From a checkpoint of a small mixture-of-experts model trained on Wikipedia.
Experts: 160 SwiGLU neurons an expert, 1 pick a token.
Training: a variant of Adam for the experts, 393M tokens, 4289 steps.
Below are experts of layer 4 (counted from 0) of a mixture-of-experts language model. Rows are named router (the router's row for the expert), gate (a neuron's input weights, with its number), up (a neuron's input weights, with its number) and show model dimensions 0-127. Each number is 128 + 32 x the weight over its row's rms, rounded and kept within 0 to 255. Numbers have three digits each.
After each expert's rows: a language model's description of what the expert responds to. This comes from a sample of Wikipedia text that the model never trained on.

# expert 20
router:089135099165142126121134113124162166149139153132124117081134161077090134149136154102124122152110170087054148137073188199143131118148165128179159163120124124140122060143177080204197143117141096170101095127203141205128130136143107120094131103083090138147093092112110159129119078108137148163170069189125122150155126148144148108088090133158150141099166132186100069117109140177177110134126
gate0:110171123168129147129143132096149170213104176139171173099108102161138162128115147076115132099135112119099155086105137176103085149110078109125146160141090143119116082205118131122139069111172102085059113152119154119096080130168181118089063164131105169171131139142133081113050144132116091137131136136112149154126092170083133177116044121115157166180161134115121110133131078180177147161139
up0:124114137119153058176092130169200110143175116112107073145110150159131155079184102160133173114130100179160148152120147118145141137141118147139068121163172123089130125143148156149149171183186130100116203094158139123133068072124128096150118121085093166135062142104106110091103148143150152192082122098154153120053191105148141151142173149130115120156066102145148147106142152131115082051124
gate1:112092104129137045156086065150161178132114118124160139103063110140137136096147127081145177133120157148080159071086127157177078111089135161170177157110119159136162124156161163147080111158163141085155117132220166106113154164108168160151035145111113126172087101139123141121084149114173084128150126149115114110101139124143173134147076180114117141136135124194140105117079161113072163127113
up1:109109156091119113151106147142172125201093062148142095105125093156131169101125109097122226141133089126096154132144165165070090146085132133145112153141132090090192069089142169150146055121136135076052149124108106100090117141113107154127054157117093173149121109118090060106057120131154149142118127150070145117064148070082150137094155095134084112119126126140111113126151116147116158145145
Infinitive verbs after to, such as acquire, ensure, maintain, replace, plus the preposition of and pieces of verbs and nouns.

# expert 22
router:066093116078201141099134141168182183121114109130168102075099109106134099117128183140095107126174167090126112165147157102087134154099148187178133162085119106152099084177119120123163104116093132181125070112147153160146146123086098106114104193005129110168111083126114123111114125086132126164150125142074148115142147116135148146098090160160134151121142149150042128112116186114145093133115
gate1:080111112120172141121159137106171144142129142136103080176140141112072100189135161138097099121209145162136152114191094156162121147101094123142110140138092091137154166114088155179125087093151124131122091125129125131097134133136155057159106160121117079160121129082139142167184179143095128113169140085183117134082174100164130136140111096179197159177174193177067159114118152100145130051106
up1:160135180130109128109094117129076071096161174122146125122123097139224158148088146091154094109127046126140161125123129068114129097138081128142187146125115109140126155127078144078172152125118186097159105143149149130110147142113138077133111096108126186121080149128129171101040118184160099159110117140177109135122158133132098111083184151029090109140198140094139117112149165152147148132165
gate2:097169137115155122146077192160105134123122130147140108132135142148153178105130170127148128140071041063106156120116153169143092101152087105117195091077144116130092099112145113118129194112100049131101127181145058127111145126110118150045141087127130150097138111129080126095133092166119190142081104169080113154141165052113126117156143129141126147109154088131058162145121061103166127134133
up2:167155159088152122159111148119184175175132120031167102083140090156165188155096162135089119165123132123157145103175138167158134110062194131146134103107161102113136127137166112184113177094070134141191120171112112140170136138117179106148176084148096186105168139133189080115135147128149160133153159179101138134098140089094143115145130123140196130160087073112094125144119079125098154104138
Values, commas, line breaks and parentheses in infobox or taxobox fields, as in Born dates, coordinates, Kingdom: Animalia, Genus and Species.

# expert 0
router:114137096167171183086129138111172196154118157135104117060137166131130111153148171063116142135166155126078142120103127155122113177156131109179149170149133072111127083115120124088192160087100091163171088096193131222120093124110129131133103120095100134162144146140122103100123151134138131145182167135125141153159220128144150170127092133130164130109158110192078160114147099196168080116129
gate0:096104174071139213102101161097145155077100189132160167116131162121130134198091071113123146125134180128117175125148127139101094147129101103119122114155142105137136125169160080120079179183129114221125120160170138120095095132114178188065189028124100130119141073148145144091076121084090083118156139163124184117142139120127101134129130123130096163130119112101151118095140135128146154151155
up0:119111123133080090123095173102113146103068182074119117159121131157111153114079098092085106093111084115105122031180128195114151116107102097140118190116098152111089106186105083131133133127130108115131161155132107153086076181145120140110082163114137148109114148123102097149065159183125131144130172111147071137113108130099105148114049157174117184142093199106166164113116076121103153100168
gate1:112123152151178098144167097168160158153160136159115080117086151078105143052130173118099169191042153129121076104095214182068131152131120093130076126109111074099117071135181113115172117139124140194099106103148165158115155118068118123105080104131125094145136140174080142129155146143157166114176088128133160149154121153111144115107150143062165150105156117119126099128111153131117134143056
up1:142151160172140116121152107157175125104160177118085116150097163103074124080150169100108118156068139140112074104139174168102147144123096081114074084095125067124140104117171112085164120151124130187142092102098134171136101093074108148133058106155111092148162165160073136110114164175176169131180138099114162176165111156088161145106151163088170104123130123129166070136085169138147160115052
Mid-word pieces of foreign or unusual proper names and codes, such as Gy-da, Apeldo-orn, Griff-ey, often with accented letters.

# expert 63
router:122161115145206163086131151126160181179078158159151092091129122104105116147131196170083175124107189093106083146146121173122152158156137131177116163121125121096161066183163152126178132115140140136063101124207142192134086157092140118130115145048132112162056136129106130132135116054102111142144155157123119153153135163137108157151083189145134182108156147142108130119124102152182123142123
gate1:096080151175156143095095161148132151082160162081166120142078115135110136141120156130096165139120141101111175145074177167129094161160140157093126167106125052153102159145135142161136154137090117117092134048135139141107097102135144152116061064114095095112130148152150164120141133095187110144120157105137182091109159100167079092173134139208109097107154220140109150078163113181124095090160
up1:118084124207200171114126133155105142118136156162119119156114086160135129112125160112096177131132175099132179070115156167129126192091127107116166141117108072153139125146091190121159129111092160083082158113114100167104138118182142151168115114131102072167170088133145147167105146094190134073102195131154133146112135158176084108092141162183072088070137132130121143066186116120123141083148
gate2:128101077133157111180127085135115102070119114114166140114166154117096106081107112143121161109139173137120144165140133164124142147076118135093200089060149122137148139122132121092075104141148188151078120090162146102154117122091152139144141221114168069189132080057127179163141064097183130126131100161130146088131169102084139175109090147096103096147170158117161131131131102092102133108052
up2:142134193113105150115158145141174130136124100117095087164140179134123112124149109086071113176109106186136144137160148121133111110209175090164108166109127135101113044170150132146148101042157076095121119118149167071128112158138115092053140105152112103079142134174133147113147154062152174083123105141151137172110125095115084119201115080105106086166078107148111111168114172118116158109167
Of after compass directions with distances, as in 7 km northeast of, plus the, into, on, and mid-word pieces of species names.

# expert 53
router:074115109096177135113129126126156162148114153163148132072148152133101125137116157137143116166102157137088134121137139202123109100123116170200103168104128140105124087150139163152121108087128133192084075125227078177094169204071095151107118123075115094113103111113129136137073104098113095163128081182127132126129120113139100127101071211180176155139171160206128130117115149134143132158125
gate1:142116128128155106157164164165157209112144056067122104075172057111137076081139104113171187118157159134093119079082106124113130149115171112102151199125119133143162103092110108131137157104136146205131118161164118046093103112128131136133116094159123075116135144158083101163112149172128147070124142167117138103163165156121139122090139156140148175095169093139144114156181163048118150111143
up1:073154074070122107133142183143147127138142131155140084108165141110105126078131120123138198163144092143058138120177089137120160123119151062150170162161158140128093110119127099131133140195140115134140100122153141088122131133123106164148129139098127080123147119136121160043136111157187163124138059173124167121061123080083084181084184145105126196112077129140127069145192133126120159076167
gate2:097128176152165103155138092064113116127110119115120120128109103102133120064133124059057113146154100102120154132075103105092063107069092133157105103090158157155130069102109224162154116113041163124097141103096118131090111108139106133105079152114117097114073151123110136115157099081153153154131181094131107103131087185186150170132117151127105116147126106173149109193122128091127102205131
up2:172136149158177136122135105096109119119097097144159216120141096184153165186094136169115148139166138132135110120192110116157144116094099172107137097074143095132174151108153122099095133142113142050096178124105136102134150187181058094158111124132156096128129140080049141091123111147169118159124119123201154170194124133132111177095171136161082146135155142112106101159094141065179115162110
Inner word fragments after prefixes like dis, res, rec, such as dis-ill-usioned, rec-oll-ection, res-po-nsibility, Conc-ert-os.

# expert 57
router:072120118160192180141143105117190182150146171113172136092155124105149145132168140125089166143130169075083132143085143142094111079166149154173162224136128115126102106139158148135172139082106133151150050082150090155128135182080150133105150120050101132108129136122130145120108128093083117166127168105096087131135153095190123161137102200143145166074155162180099110110109104153166117127108
gate2:105091112176147088144128172139143146134115157148134100140091183124120133144160165120109106149222144121133163100172131137144100120145157112194144090139120144121083161139204121176077186140066103129124142149125125057176113124066148166072074117129116089142143121098136100111081173106142165153093103093153103128105179121063043069167116115142133120120093169098142150164090153088108153130107
up2:134105118122130061136149104094210106099173141242136119129134117112132167099092151080120079191158089149108139095131117131136060119033103113145155105147114109137108138131141191136141170127165127119160145104113105155154167147134069135166122207110134097089128111146073159126109142070122187111119140078133148110172163106058118148148186105161116119148121157144148155123162142161114154111112
gate3:079152128147139130163111163132229141150129204086111164118181127110124071163113110155101194124118113100146070117104100064112087078117082112149111070102084133161122088143107164137155123096164132147163121092105109122126166113143124124109141189104114137107145148120099067186158121158096102136124114096095136123140149089187159172112201108132151112113187138208108151145116091121093146143078
up3:093119187119150127132115114139165130106181120183157196135111145116122118148074170122107163108139074126139143000141094139146124153126163151135131130143195122153160135158102151146087105102127112126162149095113158110114125129153158089143119134161085141142187100110204058134148181091121126154075163140144106148123194120143144146156190155208113146158138126089092150150152186102119089116118
Verb or verb start following a name or pronoun in plots and biographies, such as died, manages to, fails to, turns.

# expert 18
router:063107108120217143107158147132141207124172152165150113086144106075139160099149171097120137140171182122104126113098115124093120110131120173179135211142110143099092098115146120095178115134121136189143111110194116144117119160080142131136083116084109104172130105111134156101091115100088132155147099165117122158150199139145160142132105158134202134078128151210089083054129114134161129119095
gate2:082111168143168175132110133147100183107107120097138100098115155067061080140121194137160154135172122130143169163167152140153085139145091123146134166105080158128150143159106147129120175156183174104126086069169143130101153193116116125086137091106119100054119123081140145146169143123150128159142103135150163089140139063036090151143138137163108175134134117124090141051144137201163107101123
up2:211155082120103111116101152076142093165089133138146141169156167120164165163140083141121195160138169063129073116119135120118125108156127126135103163113142121183144073135186108071113151057087121105152129136149116115161148117191116129157137150136119101133119119153201105112115102146127168079129103124078138070173116180109130146041109112155121066108139134127113181173071108125156135178170
gate3:171132123092190177143151091089157138171104116136102107113119116101151151174126183133108108122133116129060125092096195162113187114087125131132163147132094095168077101113142116103066139162170128140103109107156164189039122131120115139128176141115047154122134143106119171106102148108098080175157164119102133127132169100187117128070103172108169108101099081193150137174091107092097124087112
up3:180130125158142206124162095068167147115128148119138161136119102105160141146101155149096083109142088133040118115099167114142198151118120158159141169121091102165078096124098043126106106164166118104154123089120103220083088156144084138141173142099074112201141119135108153123141156136077079121147123119101152138166128139158128113126113181109149128127075156160111114134102155083098161196168
Pipes and numbers in track listings and episode tables after quoted titles, such as ) | May 15, 2021, | 3:45.

# expert 25
router:067107115127190147089125135117168181128092090167147144058138144079092117126124182089159144157135145144089155137098170140120162127176149165200141174089117114124079108088138166133156128128127114202135069119188143206099124121110108090111115088066156142122088131102130164143121101124068101112162090190118127100139209142132138115115141133118186167129174117195088143116127111124141103149135
gate0:144172141154116139097154106138138086086139109134166122146121179181091138107164085086102171156113093093098073135057091167161099107104151155159174161137088125146151099064161108167117124148100174105126076169142125185165143139083094126170133183125113130183062072105109119173136093112114115143086182136110116130165069145124109078125108166149113113154168157134154059153116158146128159202117
up0:128105187116115095113146135110073065148105100125093196113050100136108113100104113104106126089149153166113085121116072137148131078178173170146167160110143091164090142098183088094159092147133114116195148162157140121129117128111203163132089137187159078103128119172136200108107149147145120080160156108168162128100108116183150133167112148124128108178132073131129127109131093156107120181198
gate1:125116122149124164193119192125151160174129173179175120095140137164133144170091117107160183098137137124109113113169107088117176145131161072132094166149140075107137144089123116146156143097166157183131096152121095152064112126098151077081098074107089128099114173216168157112157094152156154130099121065141060129118119155171121109172137136096081119112115180091122089126141101055154122109174
up1:162146156056125132139049096129149084134113129128098092192165096123174110095167089162111086143123117127118136194156145144172125094157120109143113191064128097181135134175089134126135078151103173145140075157087110171098172147122182174184113047164155123152131110168171098140150137128178100144135105096132158138158105114122202142142157107078080135155157115120125156106088133105120115189129
Pipe separators after "Total votes" in election tables, and inner syllables of foreign or Spanish names: Se-ba-stián, Ant-ón-io, Arie-ș.

# expert 60
router:117102117147155127159129144139163178143154180102135102075122117115128156140102174074141162150145136112082118100158147147174105083107125158180165173126131122133084107173164087171214157112082132139138050132200111160113158118122142074131129135106099123160108094109136112081164162118150168126155090189101122139080120150163167164141061158160165188086111108177076087099116088133162081160128
gate1:133152151132147101154132141132108123159119154114141102079169174127120103183160155138094102130131197134105147157149153168194122100139151158208096132163207120134097143180140163115167151107110144121139123110171131088145155123130170168131136083090112164115130120219093089155082126131106170155172155216149077141063107105109185149145131171174159163071161133114171143076132125146160098140133
up1:112091122078109128138125149120154131121164094134150140148120096103139113040105113114144138155164068112130109107077118109060144179149111081051176119094060130131141123081138108145099122133134119135121144149110136164092118122089083134126116152173150073118135168072188085096157118116129085114109102062097134089186124124154078095100105107067092061166104139141082102168131172133058176137096
gate2:145087066143123151150155170136119127057100165143102141157162127140093169123144184091117167149117121135139149146119131139137175103104094186122128102116175169135120188159063118151103162124080192148099086134170097121168100134114132072074104136143127111104065134067148161135171172166109136153171105117135111089071139104099159134156171028145122126150133123153072126118079132158137152112205
up2:135116177102152147091083111132119115179111145131128144136159096199051132129131074149102124174092096112091167123127132185076107130152079115098097146134121171086157102080181165137126110131101076098108116138140107128187130135164170088142166146145186103176096135091196127100118120098200127190129108149104209147143135146071081104144165120163103167100138144077151094122146101118180139139093
Occupation nouns and agent suffixes in bios, such as guitar-ist, vocal-ist, politician, writer, actor, plus instrument names like viol-in.

# expert 50
router:086121136138188159100132128120159184190143167172120087059128152094110152124140173111141130136127136133084126168108133165140102124151140117163087189116122103115140085149144142100181153105104093210103085108176139245150143177069140131090138108062107097124145129134126144112099120125091100148148161162125118123191147112123143135109076170125187150136152145215090148118119086160163137110121
gate0:158151143126131160180095117167128109097090090104102058120148180134051086104137100193147077045148147113128094123114110109110066150128121125147173122135075148087126140148127175139108125184135167192096126085160147192064150118126111063097072117108120104174112119146068143067109155111079118110137141181122108176118106126156113126095138136126095131117110157154118114137057092179153126127130
up0:139059176098130121090113124064116129120105120179174118087171109107103120142108135198154108146123148155151096132066180157128110117147154087152100090059142107062073139109139157145175135211128069151102130146121108126178128145109141119160128088133128109121140155120162106122147156194113113136151126210056173065144141145099138161131123179184102140104087178129081088145136109123125110148167
gate1:121152142145144102126163147158177144131103132145171019132139151107191124160163190085103114105174104177100116110089105171157133161156130097174123165126138198138068116156107149144074120122140117160116136079124111104148107088122128070123111165089163162087086074154103070146098049159129173123158114137125100120153132091166166207114118114086161133144130166167128078124106105115141110140085
up1:126063176167160194103140156115150164091061156117153106173126143135111121112114182048121125078098108118135098207145163145109113182119147049143159142167151129061141118168149144109118120112112115156088189071086192113146146117123114075125097097113131150121088107129090056102078082134107128145118136122180107125149145114066119110122126142080112125142068146116134123134113099173134071146120
Middle pieces of words and names after H or similar starts, such as Hsieh, discrimination, phrase, and table pipe separators.

# expert 45
router:031116098133170134112127095111160146144098128146133083114137111133120090116127145087116138197144182108112142131102138132132099108099104149182117177125129103105076059123143153150124157139105136218118067149214106208120167157125111102102161125075152077104102113113098175099116143088109104137126151162126097137154173166160149160121086139146150184089175074200099156114163103148145135146121
gate1:124136121167131093097094127151082126101120150148153167120135052113164136163143155136139145160121151119114137096114099079157133146140139121097128188113116154126121110133113177155164189124115237130131119122145127161096164029127100083081118158117117133114149129133126173123105137089120132127120120116123157141054191131175082080161159195103138139079117071073078145129130021108171114118112
up1:080127180116180100139129189144125138126125120109069186116119149120107102223142100110113095163149143112140145135155154081100086145134119076141173090125192154098083181111129125073151092125154122142141099130131070119131131095116167134121143159098109119124068122126171096079081097166193084101071093093091131076109119118150133141071060102101163097181168153156140090121089093105093128149138
gate2:132118162169163126111147105153128148107104195121102112136249119137143094135137130138119130136128093085121078141162151167062121103159124112082140129117168167127151151138176141180185148065182140173147118041109179165119142078159192142137160111099122101087124111151095147078129181185135074138135162091170138137105118144095076088149135129102139114125113159117069137124113195127129095131115
up2:101135122167073133145109149113159128114100116080149116100111075128146119136188117162077119120092152117189140058098118153168049151172116113114118154123157083110132166087113172112143138142125124110138132142152165036100138098150167093165080148130110115078101097138107167073105128106143166102159069103144134067144099143138167127091131175180101143081215109155179169095130138139145174162165
Hyphens in markdown table separators and compounds, line breaks, and word-internal pieces like su-d-denly, Mid-wood, Third-per-son.

# expert 55
router:118146172120160171112124106123160213140158105144135081104128105083117101175133139097098127160143199089112150167118157182105057081129126107146106189100129087153086100112156114170180130097104155141131133125196147157083122199143139149082148144058142125157087117149128161066130149102130121130113150150111120156131143160122131139095080143130170175107161088227096078121167101149177112124130
gate0:123143130121144166111095112148159110169137137070113094108136144192136164184102096092170093181116174123089089104120080128184095101146136094182118184114141072182151067098101105136133049129149126142137086120166150077126163102128097200072103138112133172146168163091107114109123147117136078163173125068124107092138136138126082149107135082136155204158086096098128096137104103172156113107110
up0:140113194114146102097108153112153137149125103170147143105205108205138086146208126122139139115153137125149143093130125133146095126142122129100054138112133163148121178166070156051099112072085155114095100101154120145059137153049129155087155101144137100138153137093150160150127107142128189168121124085172139108131150125141155189161069159103129067175081111139143205139148118125117151156112
gate1:131124137085174132065091110104160211211131128128145178105123115142115099082097120159132096078126145186129113126138142134140187098159124109124111153094112131125103132163131150097135158163108144133184124129182136153063122197131033115102129108141152119113121193132141144084136111125126118138226052147120116135167097139149212075110115141145165152159121141162147086122139085104098143113121
up1:123155117149105125178144136165100085066136115084080129118129114162114156131160150117098111126111145103094090134134159091156075152109090145151130152156146168146157098124111132156137090018120092144063120162134160102122177085143175099177150168138092171078137134137184089195102088148107150107091167086173055074073103142105115136109122137123089100091170159120086063164111127110101134141111
Full stops ending sentences, plus word-final pieces of function words: perha-ps, wh-y, Th-ose, thr-iller.

# expert 39
router:083118120099188160113130151137144179103142137104149075098133070078107150155137189117074153101199185125086100118161126106131119113142114167137162165126111105131124079144141149141210127131072160120140094123192182149112091170107161141134136187052168104143119144103114110131098140103145140204146157136098177136121144106125128124121090122140171169116144123165078087085081138169200091108091
gate0:150124119114123202109114094115084110148053100149096133122134103044109130084092100142142156085187137078133123125157163136091136042143087150151082135097079113117053150135157104138102121127120106126131119128192153179090146188131153126131095070112188093142092120107180131116186057076140113126153135152116118115099134121111092071145128134107106131155194162135129114097117163145180109157092
up0:134120157150120104045146109151100120112135087125137126174088092212116087148108136137136119134068124152138107162158081120081124142081147160097151075177154155103132143116075123103119167155156114113093120174083136122118075126133164101110164166112127209155167123130115157068108198120120148107152095055159106159044163181141095136125051165176141162136134116120153142124117098079159122122127
gate1:138158092129149081082136159114118142165125134139155135132065089143143062170186217092139182187105084123107134125130121130155105100066123128173119114141125096100072043081128137116090168147123103121195128129103127107140123160074136118095159106128129061118150148096145165095146158144104118161165036150152128085084195117096132110074144135128141099123092096168078111127129119108164119156130
up1:162174096168129057122149129094092113164133109117105117129084096134131080192218194102132133142151167125115140124087103106142105090078058056162133106145160087117062085074162157093111160135130121113190152140124119108121131145099109134136164096143137053156103126104151145079147167132159119158139098149134143126111152141100171095112096109145187092088103106156081151165165103144176147122071
Table pipes between numbers, units and coordinate symbols after digits, such as km, lb, °, ′, kg, billion.

# expert 10
router:096126080142202121147126184110191181161106158108125083095160113137131115121103198113089164137128167078114112159154116122138097136130102145166102185136127085149138123167096164147135130064129138155117069082196078136055147134121126139113095114070091107137068133122110151064171121101173116133130109128118103161102150200136110159142079122201136172100120110174066147120156101100154118139122
gate1:069176099155132153099095114145120133172160156133212113116146098136102083088141126200091156160110113070125128171084112086088031182107140100149162105161108184119109071109101133137179179116087119126133161162138138138112111110136088068069148125099100147150108130165119129113154150080144094140104174075095116144108100157158105123183095175147146124086117106130094104121150085162150135125065
up1:095124168103089067152157090172047143138098132101104148153092142140107162131062111073158145117153099125093126189100102095166127051124124095119131148105125107084088141067128137146118147141182129126119120097103139132177102152129176138157083157110149088126163133142093133152087188156111148076093051084097094132142133143138150158162182114086131107127116073096098171140124074116125100048160
gate2:100080130061164112117137110145164094127117140130144101127174090099108156123142110122101210143135141074095125094057182157149128168140134144102132154099058112135129159179125116176125135089117133144158046118125158144129124163109103117152130076144186116085162156158111164149133127164101149130119137121158123087067094077210075158161174123159150144166164088167118139103128110196096108132056
up2:111128112109089119084074118096147176128172114188119143090151093145137175089154161132198151142127132105152090116111125137147070055137142110141110142133149092114124162073128207109098140124159102142169166112084134097133159149111153122091154121132170107109218110117137130171175098164117086171089146118123151135154185178083129167078111128082142094126100129111090130107061096048166109089158
Short vowel-ending syllables inside South Asian, Italian and other foreign names, such as ti, si, ni, ci: Bang-alo-re, Gar-din-er.

# expert 23
router:081132098100165152074132161125171187132165137163118103079146104112104173155111180160115098121143165143064099154141096162125121101169104160173117188098121094122120110159112138135174081145125158143087081084191113165105094165127154159111149154049175094131106096099099141114107086091123098159111099180111132148175156121119120114108085151179200130100167176197129134110119147156188149164127
gate1:127103102104164133149173111149138095092148149198110093157179073154142175180095119082110122115130118152060086066104164145123148117144069126150107100085085147130101089137085134147187101107125120136149124183130127078095172189173133121110158158109140139148140153125148143150063102114119188103138091199154130125084094171151197112121129145149145141111139114098086119083093065084117067160112
up1:110060179140155101138140141132104116099113104154089149137169099134143134098205105143105077145142098147085123112111114159155102144143102105089153142151134150141155119168139042089102099144112222154183144143131162107097162086113133148032147134148059146133092132118100102082111153071140173086140151153188175119108101179117189133160110151109119162162159136170141132096138140136111116202109
gate2:058107140162117155126066151079165133099157131073187132141139103153069138131133154147177120147158113099112195091129175120139148126085133107148118213143161150124188155092161162154130077129109148108172100056151069164190117102106104074115214144124102195157128095158128135090091132135078171152118121119164130122112134130121124121124131078141166170166151096122102111130150139160176126100093
up2:123110172102116120101084093111147151100101127109111061104127056127094180083208149153108112107159143125094216155083181105080102073097098112128144167146097108142177134115056148111139139132153081101119083121117139078132124158141121084081148084135141148129146132127132222141162113140167171086165110121120179159141162144119103141111150127132157116089137083164125073091163151102157063121144
Mostly the, its, their before a noun, "in" after resulted, and mid-word pieces of names or numbers like am-al-gamated, 1.000.

# expert 27
router:094077099085190134137141140135148184128133136125129114083164122052114101125133205121125141137150178116120112208142152158141106123135139145173118164123114130119083094161138127178171176144081135135140038058136128155137093165083121126136151166075112105183063108126138134108130138068117157172152138179135127113158183125139114156115123127181161120075161129172116127040144087128143121125082
gate1:111192161108189185138168120146164197127156155140125211156098149117195079125125018164110125142126100145118132115172128154090083144107150091167159145177108096138178088120107139112162098081133132138103157150160158131094139136162098162128082197143165123128123121189151119152107162150098156153116126092087198140107076148105158137137112137139178161086137101126092134141079147140152111111113
up1:133148083088138093150158085058104117098105101127139152193126145080161028173128117126084096151120083181158135091137130134190125186124099096160131112110087123068159132079107139088125147125131131166062135085145092143136135115111112145150107170104117158136134144172101099155059160125124081159087160143139103139136124097065151129101120126094203108145107060101127146057104130179118108121112
gate2:121111133146138137134149157132111051185147186133073081114120147134151078110118153126088118143148102152124156160125157138103155097121075154149109151130099136224137168199179123121122192143020144146167095138115148139078117189115182143122108161132129100166093112079205110165102105084110102093142103119220146143070160117131113133138144156078110104132142157117134137124098154147139128140132
up2:166152111046120135109113155134128154095145035178111153128200158103143162147127114150119128116093122109150088093139122142119144102141157059100156107108137073100168159108115126118081084106189113141138170140169105125162136053115074112139095124155098105100148150187045119137099130170151134202132187139074156145160094166122171144109086072131162157123126148149112096175163132095123105135120
Conjunction and after commas in lists, sentence-final periods, plus which, but and opening parentheses before born in biography openings.

# expert 4
router:105095103086138160098137120157150150171109154147124110065117111084109166105147178107147138125152175121087163117102152189175086082106127200193129213103121145125111111158114081156203130140104147148127065073158113150087152166096112088076121108018111152087076109107104137115160125114113118137175146150060105149142132127181137125111110163142134183110149137123118092100111121095127127130134
gate1:144150121095125181088128115061117106232120142100135161159137075104154136167164142196137159116118132107155173123115157072104184063161108114177115161149143122210112138103131119168111175111129181120157091137119191163090126167123053100132132102145097100074117121152153128195161145095110137161180101152111131152089165121156148107146139117092127131101111109123127154103100048131142101162125
up1:130161159094137084133152156136159089099194117119142153116168166148170111182117152115093158156118123111158120168156111151056118115124138106064120115128151113153131130182142199139162178141102133127193191146122125152107165058159149162148128123123091086133162114179084109109182151109129156133123176052085132063143135115147166100120103133115096102170175136123100100194150178146159097095196
gate2:071101093100151140150116086090150115118149158171140132119169150090162151138126075142111089181074148092096159083195076118146168200136187108097143141049156138099137111142156164155128124112137108192109132091147041136146086095137095082106165105106122109128145161143118122091114111146075157132158119121138157145138174128169124128171126147208160101138102140126128051116199179140146118123122
up2:169087068121129184102116124135109128133142179134168132158139100115178129131158062149118144088071148100124095146107113146196168128194131112133167125066181101074113134093055095148142142161170155134190146081124171111153097131155113097156126143101133106092147179160138145118189140092143072129103110086141180133135059088143182101149114161128146160110127112138146112076159079095190159116116
The words and, or, nor, with, and list commas joining parallel items, often after -ing or plural words: thinking and, buy or sell.

# expert 11
router:088097147085211163083131126113133163152109140130161107100132137108133106112135202095102166157125147156069109144117100136140149103115109168189159177130130133090127083115102177097132103090114134120100088128187107156120126172072116120076120131065104118093120118145112131139099057135087104167158164146143145140117189186107065135153094186201144138150162192197086130121117101135165156097129
gate0:077091158156106070161146180117124123076175136134137128104091134121177135176064121112148162153138118144158132068098166125116054041085121119146117163129119124142115121117122090163138098114114097148143129102145117114085144148175100103062120169136187151156142159098122162103128069105171119107137133182129160102109131131059173115164125154082153081089133124185079154083148096159200139107181
up0:104113120174087065150129147042137119114176117155138087048142146154128127108111164191171123106084150118136178107098123116115102123089089107155174176138162130144167142157111138122091132139093104133092099117099087048151116128097088096083106115149182174144127156077122212062116057169112124106142093168109137160110137148107099138155136169110147111122121167161106141078151088142170159113164
gate1:149155122140134176122162198128155160114136166117120144081108134123064112098072119123140076135108139169153113163082107127122123138086155102160108129130155142096054082146096124113116157166114123113067126104119091157167075105156043145143136158143119094200071090061116074164109199169117124140134092153124169119167167086100175097119157161111158118140204155156152082092151116152131101139126
up1:146152078069106102189147057103108112115124145174167153107142106105128093130110122143119089135122148098163125155122064091135101098133078141107154145163151197112135089100176201141122078126143085111098143146200127169074112208114088157102106098136106091162098103110138087099065155120128092145091138132140118095163107133120137033118136068059101111093093143126134153165132136155111109114109
Middle pieces of proper names split into fragments, such as Sk-err-it, Be-ver-ly, Sch-war-tz, often after Sp, Sc, T; also "the" before team names.

# expert 38
router:100061106106175131119138158089149189135151189166139112076171165114124118119150220141119149192165193121058172168118116162173126123176128140146116226110119088130089107160124156203157141151125128173128091094197096136101136175088149103132122102095113118145111115131127150141104163126125140197142123152151110158111168121146142187153073142152155123119155143174110114101122132156150124146104
gate1:078134110101138147158177120143125139128068064147102067138057114145098082173129159160069097107132106186087112146111181113094188077139129162119113143114183083112147094099118093146144119129117058153140095172131161147070145161098119155106043162109134087150106128074113083099164125116166140138161139204116105142104083161098111144153126123102164137126119125123131131118084145061126073132094
up1:079123135107149160111179125173115170128100094148100135112094141146095142116145177143088140132132177173124018111111141151094193127139115166122134060154175053138146068094058123126122171142099083138157133129111142088133128128111135136112122114089114080197169175114150111097095122123170134096106137135117089125177136139193119135142037126114158100123117111137157114135129138107081182202101
gate2:083182102148167149137058167150146094144125103155098125058128090111093133116121165102137156140103159180114126075153171120089105102101136209145136145156104055073127121075108104152153110116117063124110119097107115104158129081123107095138144070081158074152134132108110106168090072139145143090116129150084141114165126137100127108104149116188181178062163128204097141098141149106135106170088
up2:071175159138091076113173203137144127160140106089137128197170153076204049127059119131091119122140045130120132147095174128131047132117123120134147085082142159161130138124107096112097167158114082168149118191153112128148086142135170152130137154125150149123145096124112038149111151096104108129121135089106133151121119137134128140129158130148112090100148126096119111168199109201138111093135
Dash bullets at the start of lines in infobox and list entries, such as office terms, alma mater and list items, plus sentence-initial There, He.

# expert 16
router:097158085116185145097129137139178212161099150134137113086159103126096133136127162125092134119182209096108155111175139114107091140120088191140115121163126103100133145181074128134162128097121158087115053069183146110086118142103127140144101122065106113126102128098110156088161139081148137157139083163138086157101182136174135170109111133199185184082149129154100152123138103181171099143126
gate1:118101131147126161124157132010133203159105149155072125118084117114081174183145129148119064092169121119132143118122138158089090148068135064122116118082087116089133128184119154177117134135105111133145079094138111138092127111100122153124149117089070053126194163174163146149150103103143127141080101131069118175147125114155146159084133198116160125088117137152101106131136189149141094118144
up1:141076132154127077164127125148161106167100042064170060150121122112155144127144115110167121153108129112095081134164117114181139149144115144105112157137144194214124122162117074132101125147207139134102093161126133141129139123153168106081154141087184128058091101131121164166131145063152151128120143139131104122094140145123103089179142098126087082112127087148124148132214102100124198095081
gate2:127111143177143175143156169160160116143099148104093118104121102105138152173168149121166160148126142131109155205107146126078121186124116138116125126159117096155119105094153103140159134175138086145191130128159150132185105128139174126110167198127155173141161177077102192177155102185110148081146080137045100174081122050147142091150162090106140153124157084171119112114196137155164111150107
up2:124118144132118132154127101154211133110134077153111140101133134177123182121120136137118103107097171138137187133105091095144161134123149167154198114111111080139157151128203123092146142150078108098150112197161144120116132142140198176177139109133146152137113085064107176081113154116157171118117168115093121198097156135131099092127183148067173220124188095116186106131146136106149114162151
Syllables in the middle of foreign proper names and places after openings like Gu, Bra, Si: Gu-ara-ldi, Bou-le-vard, Pal-est-inians.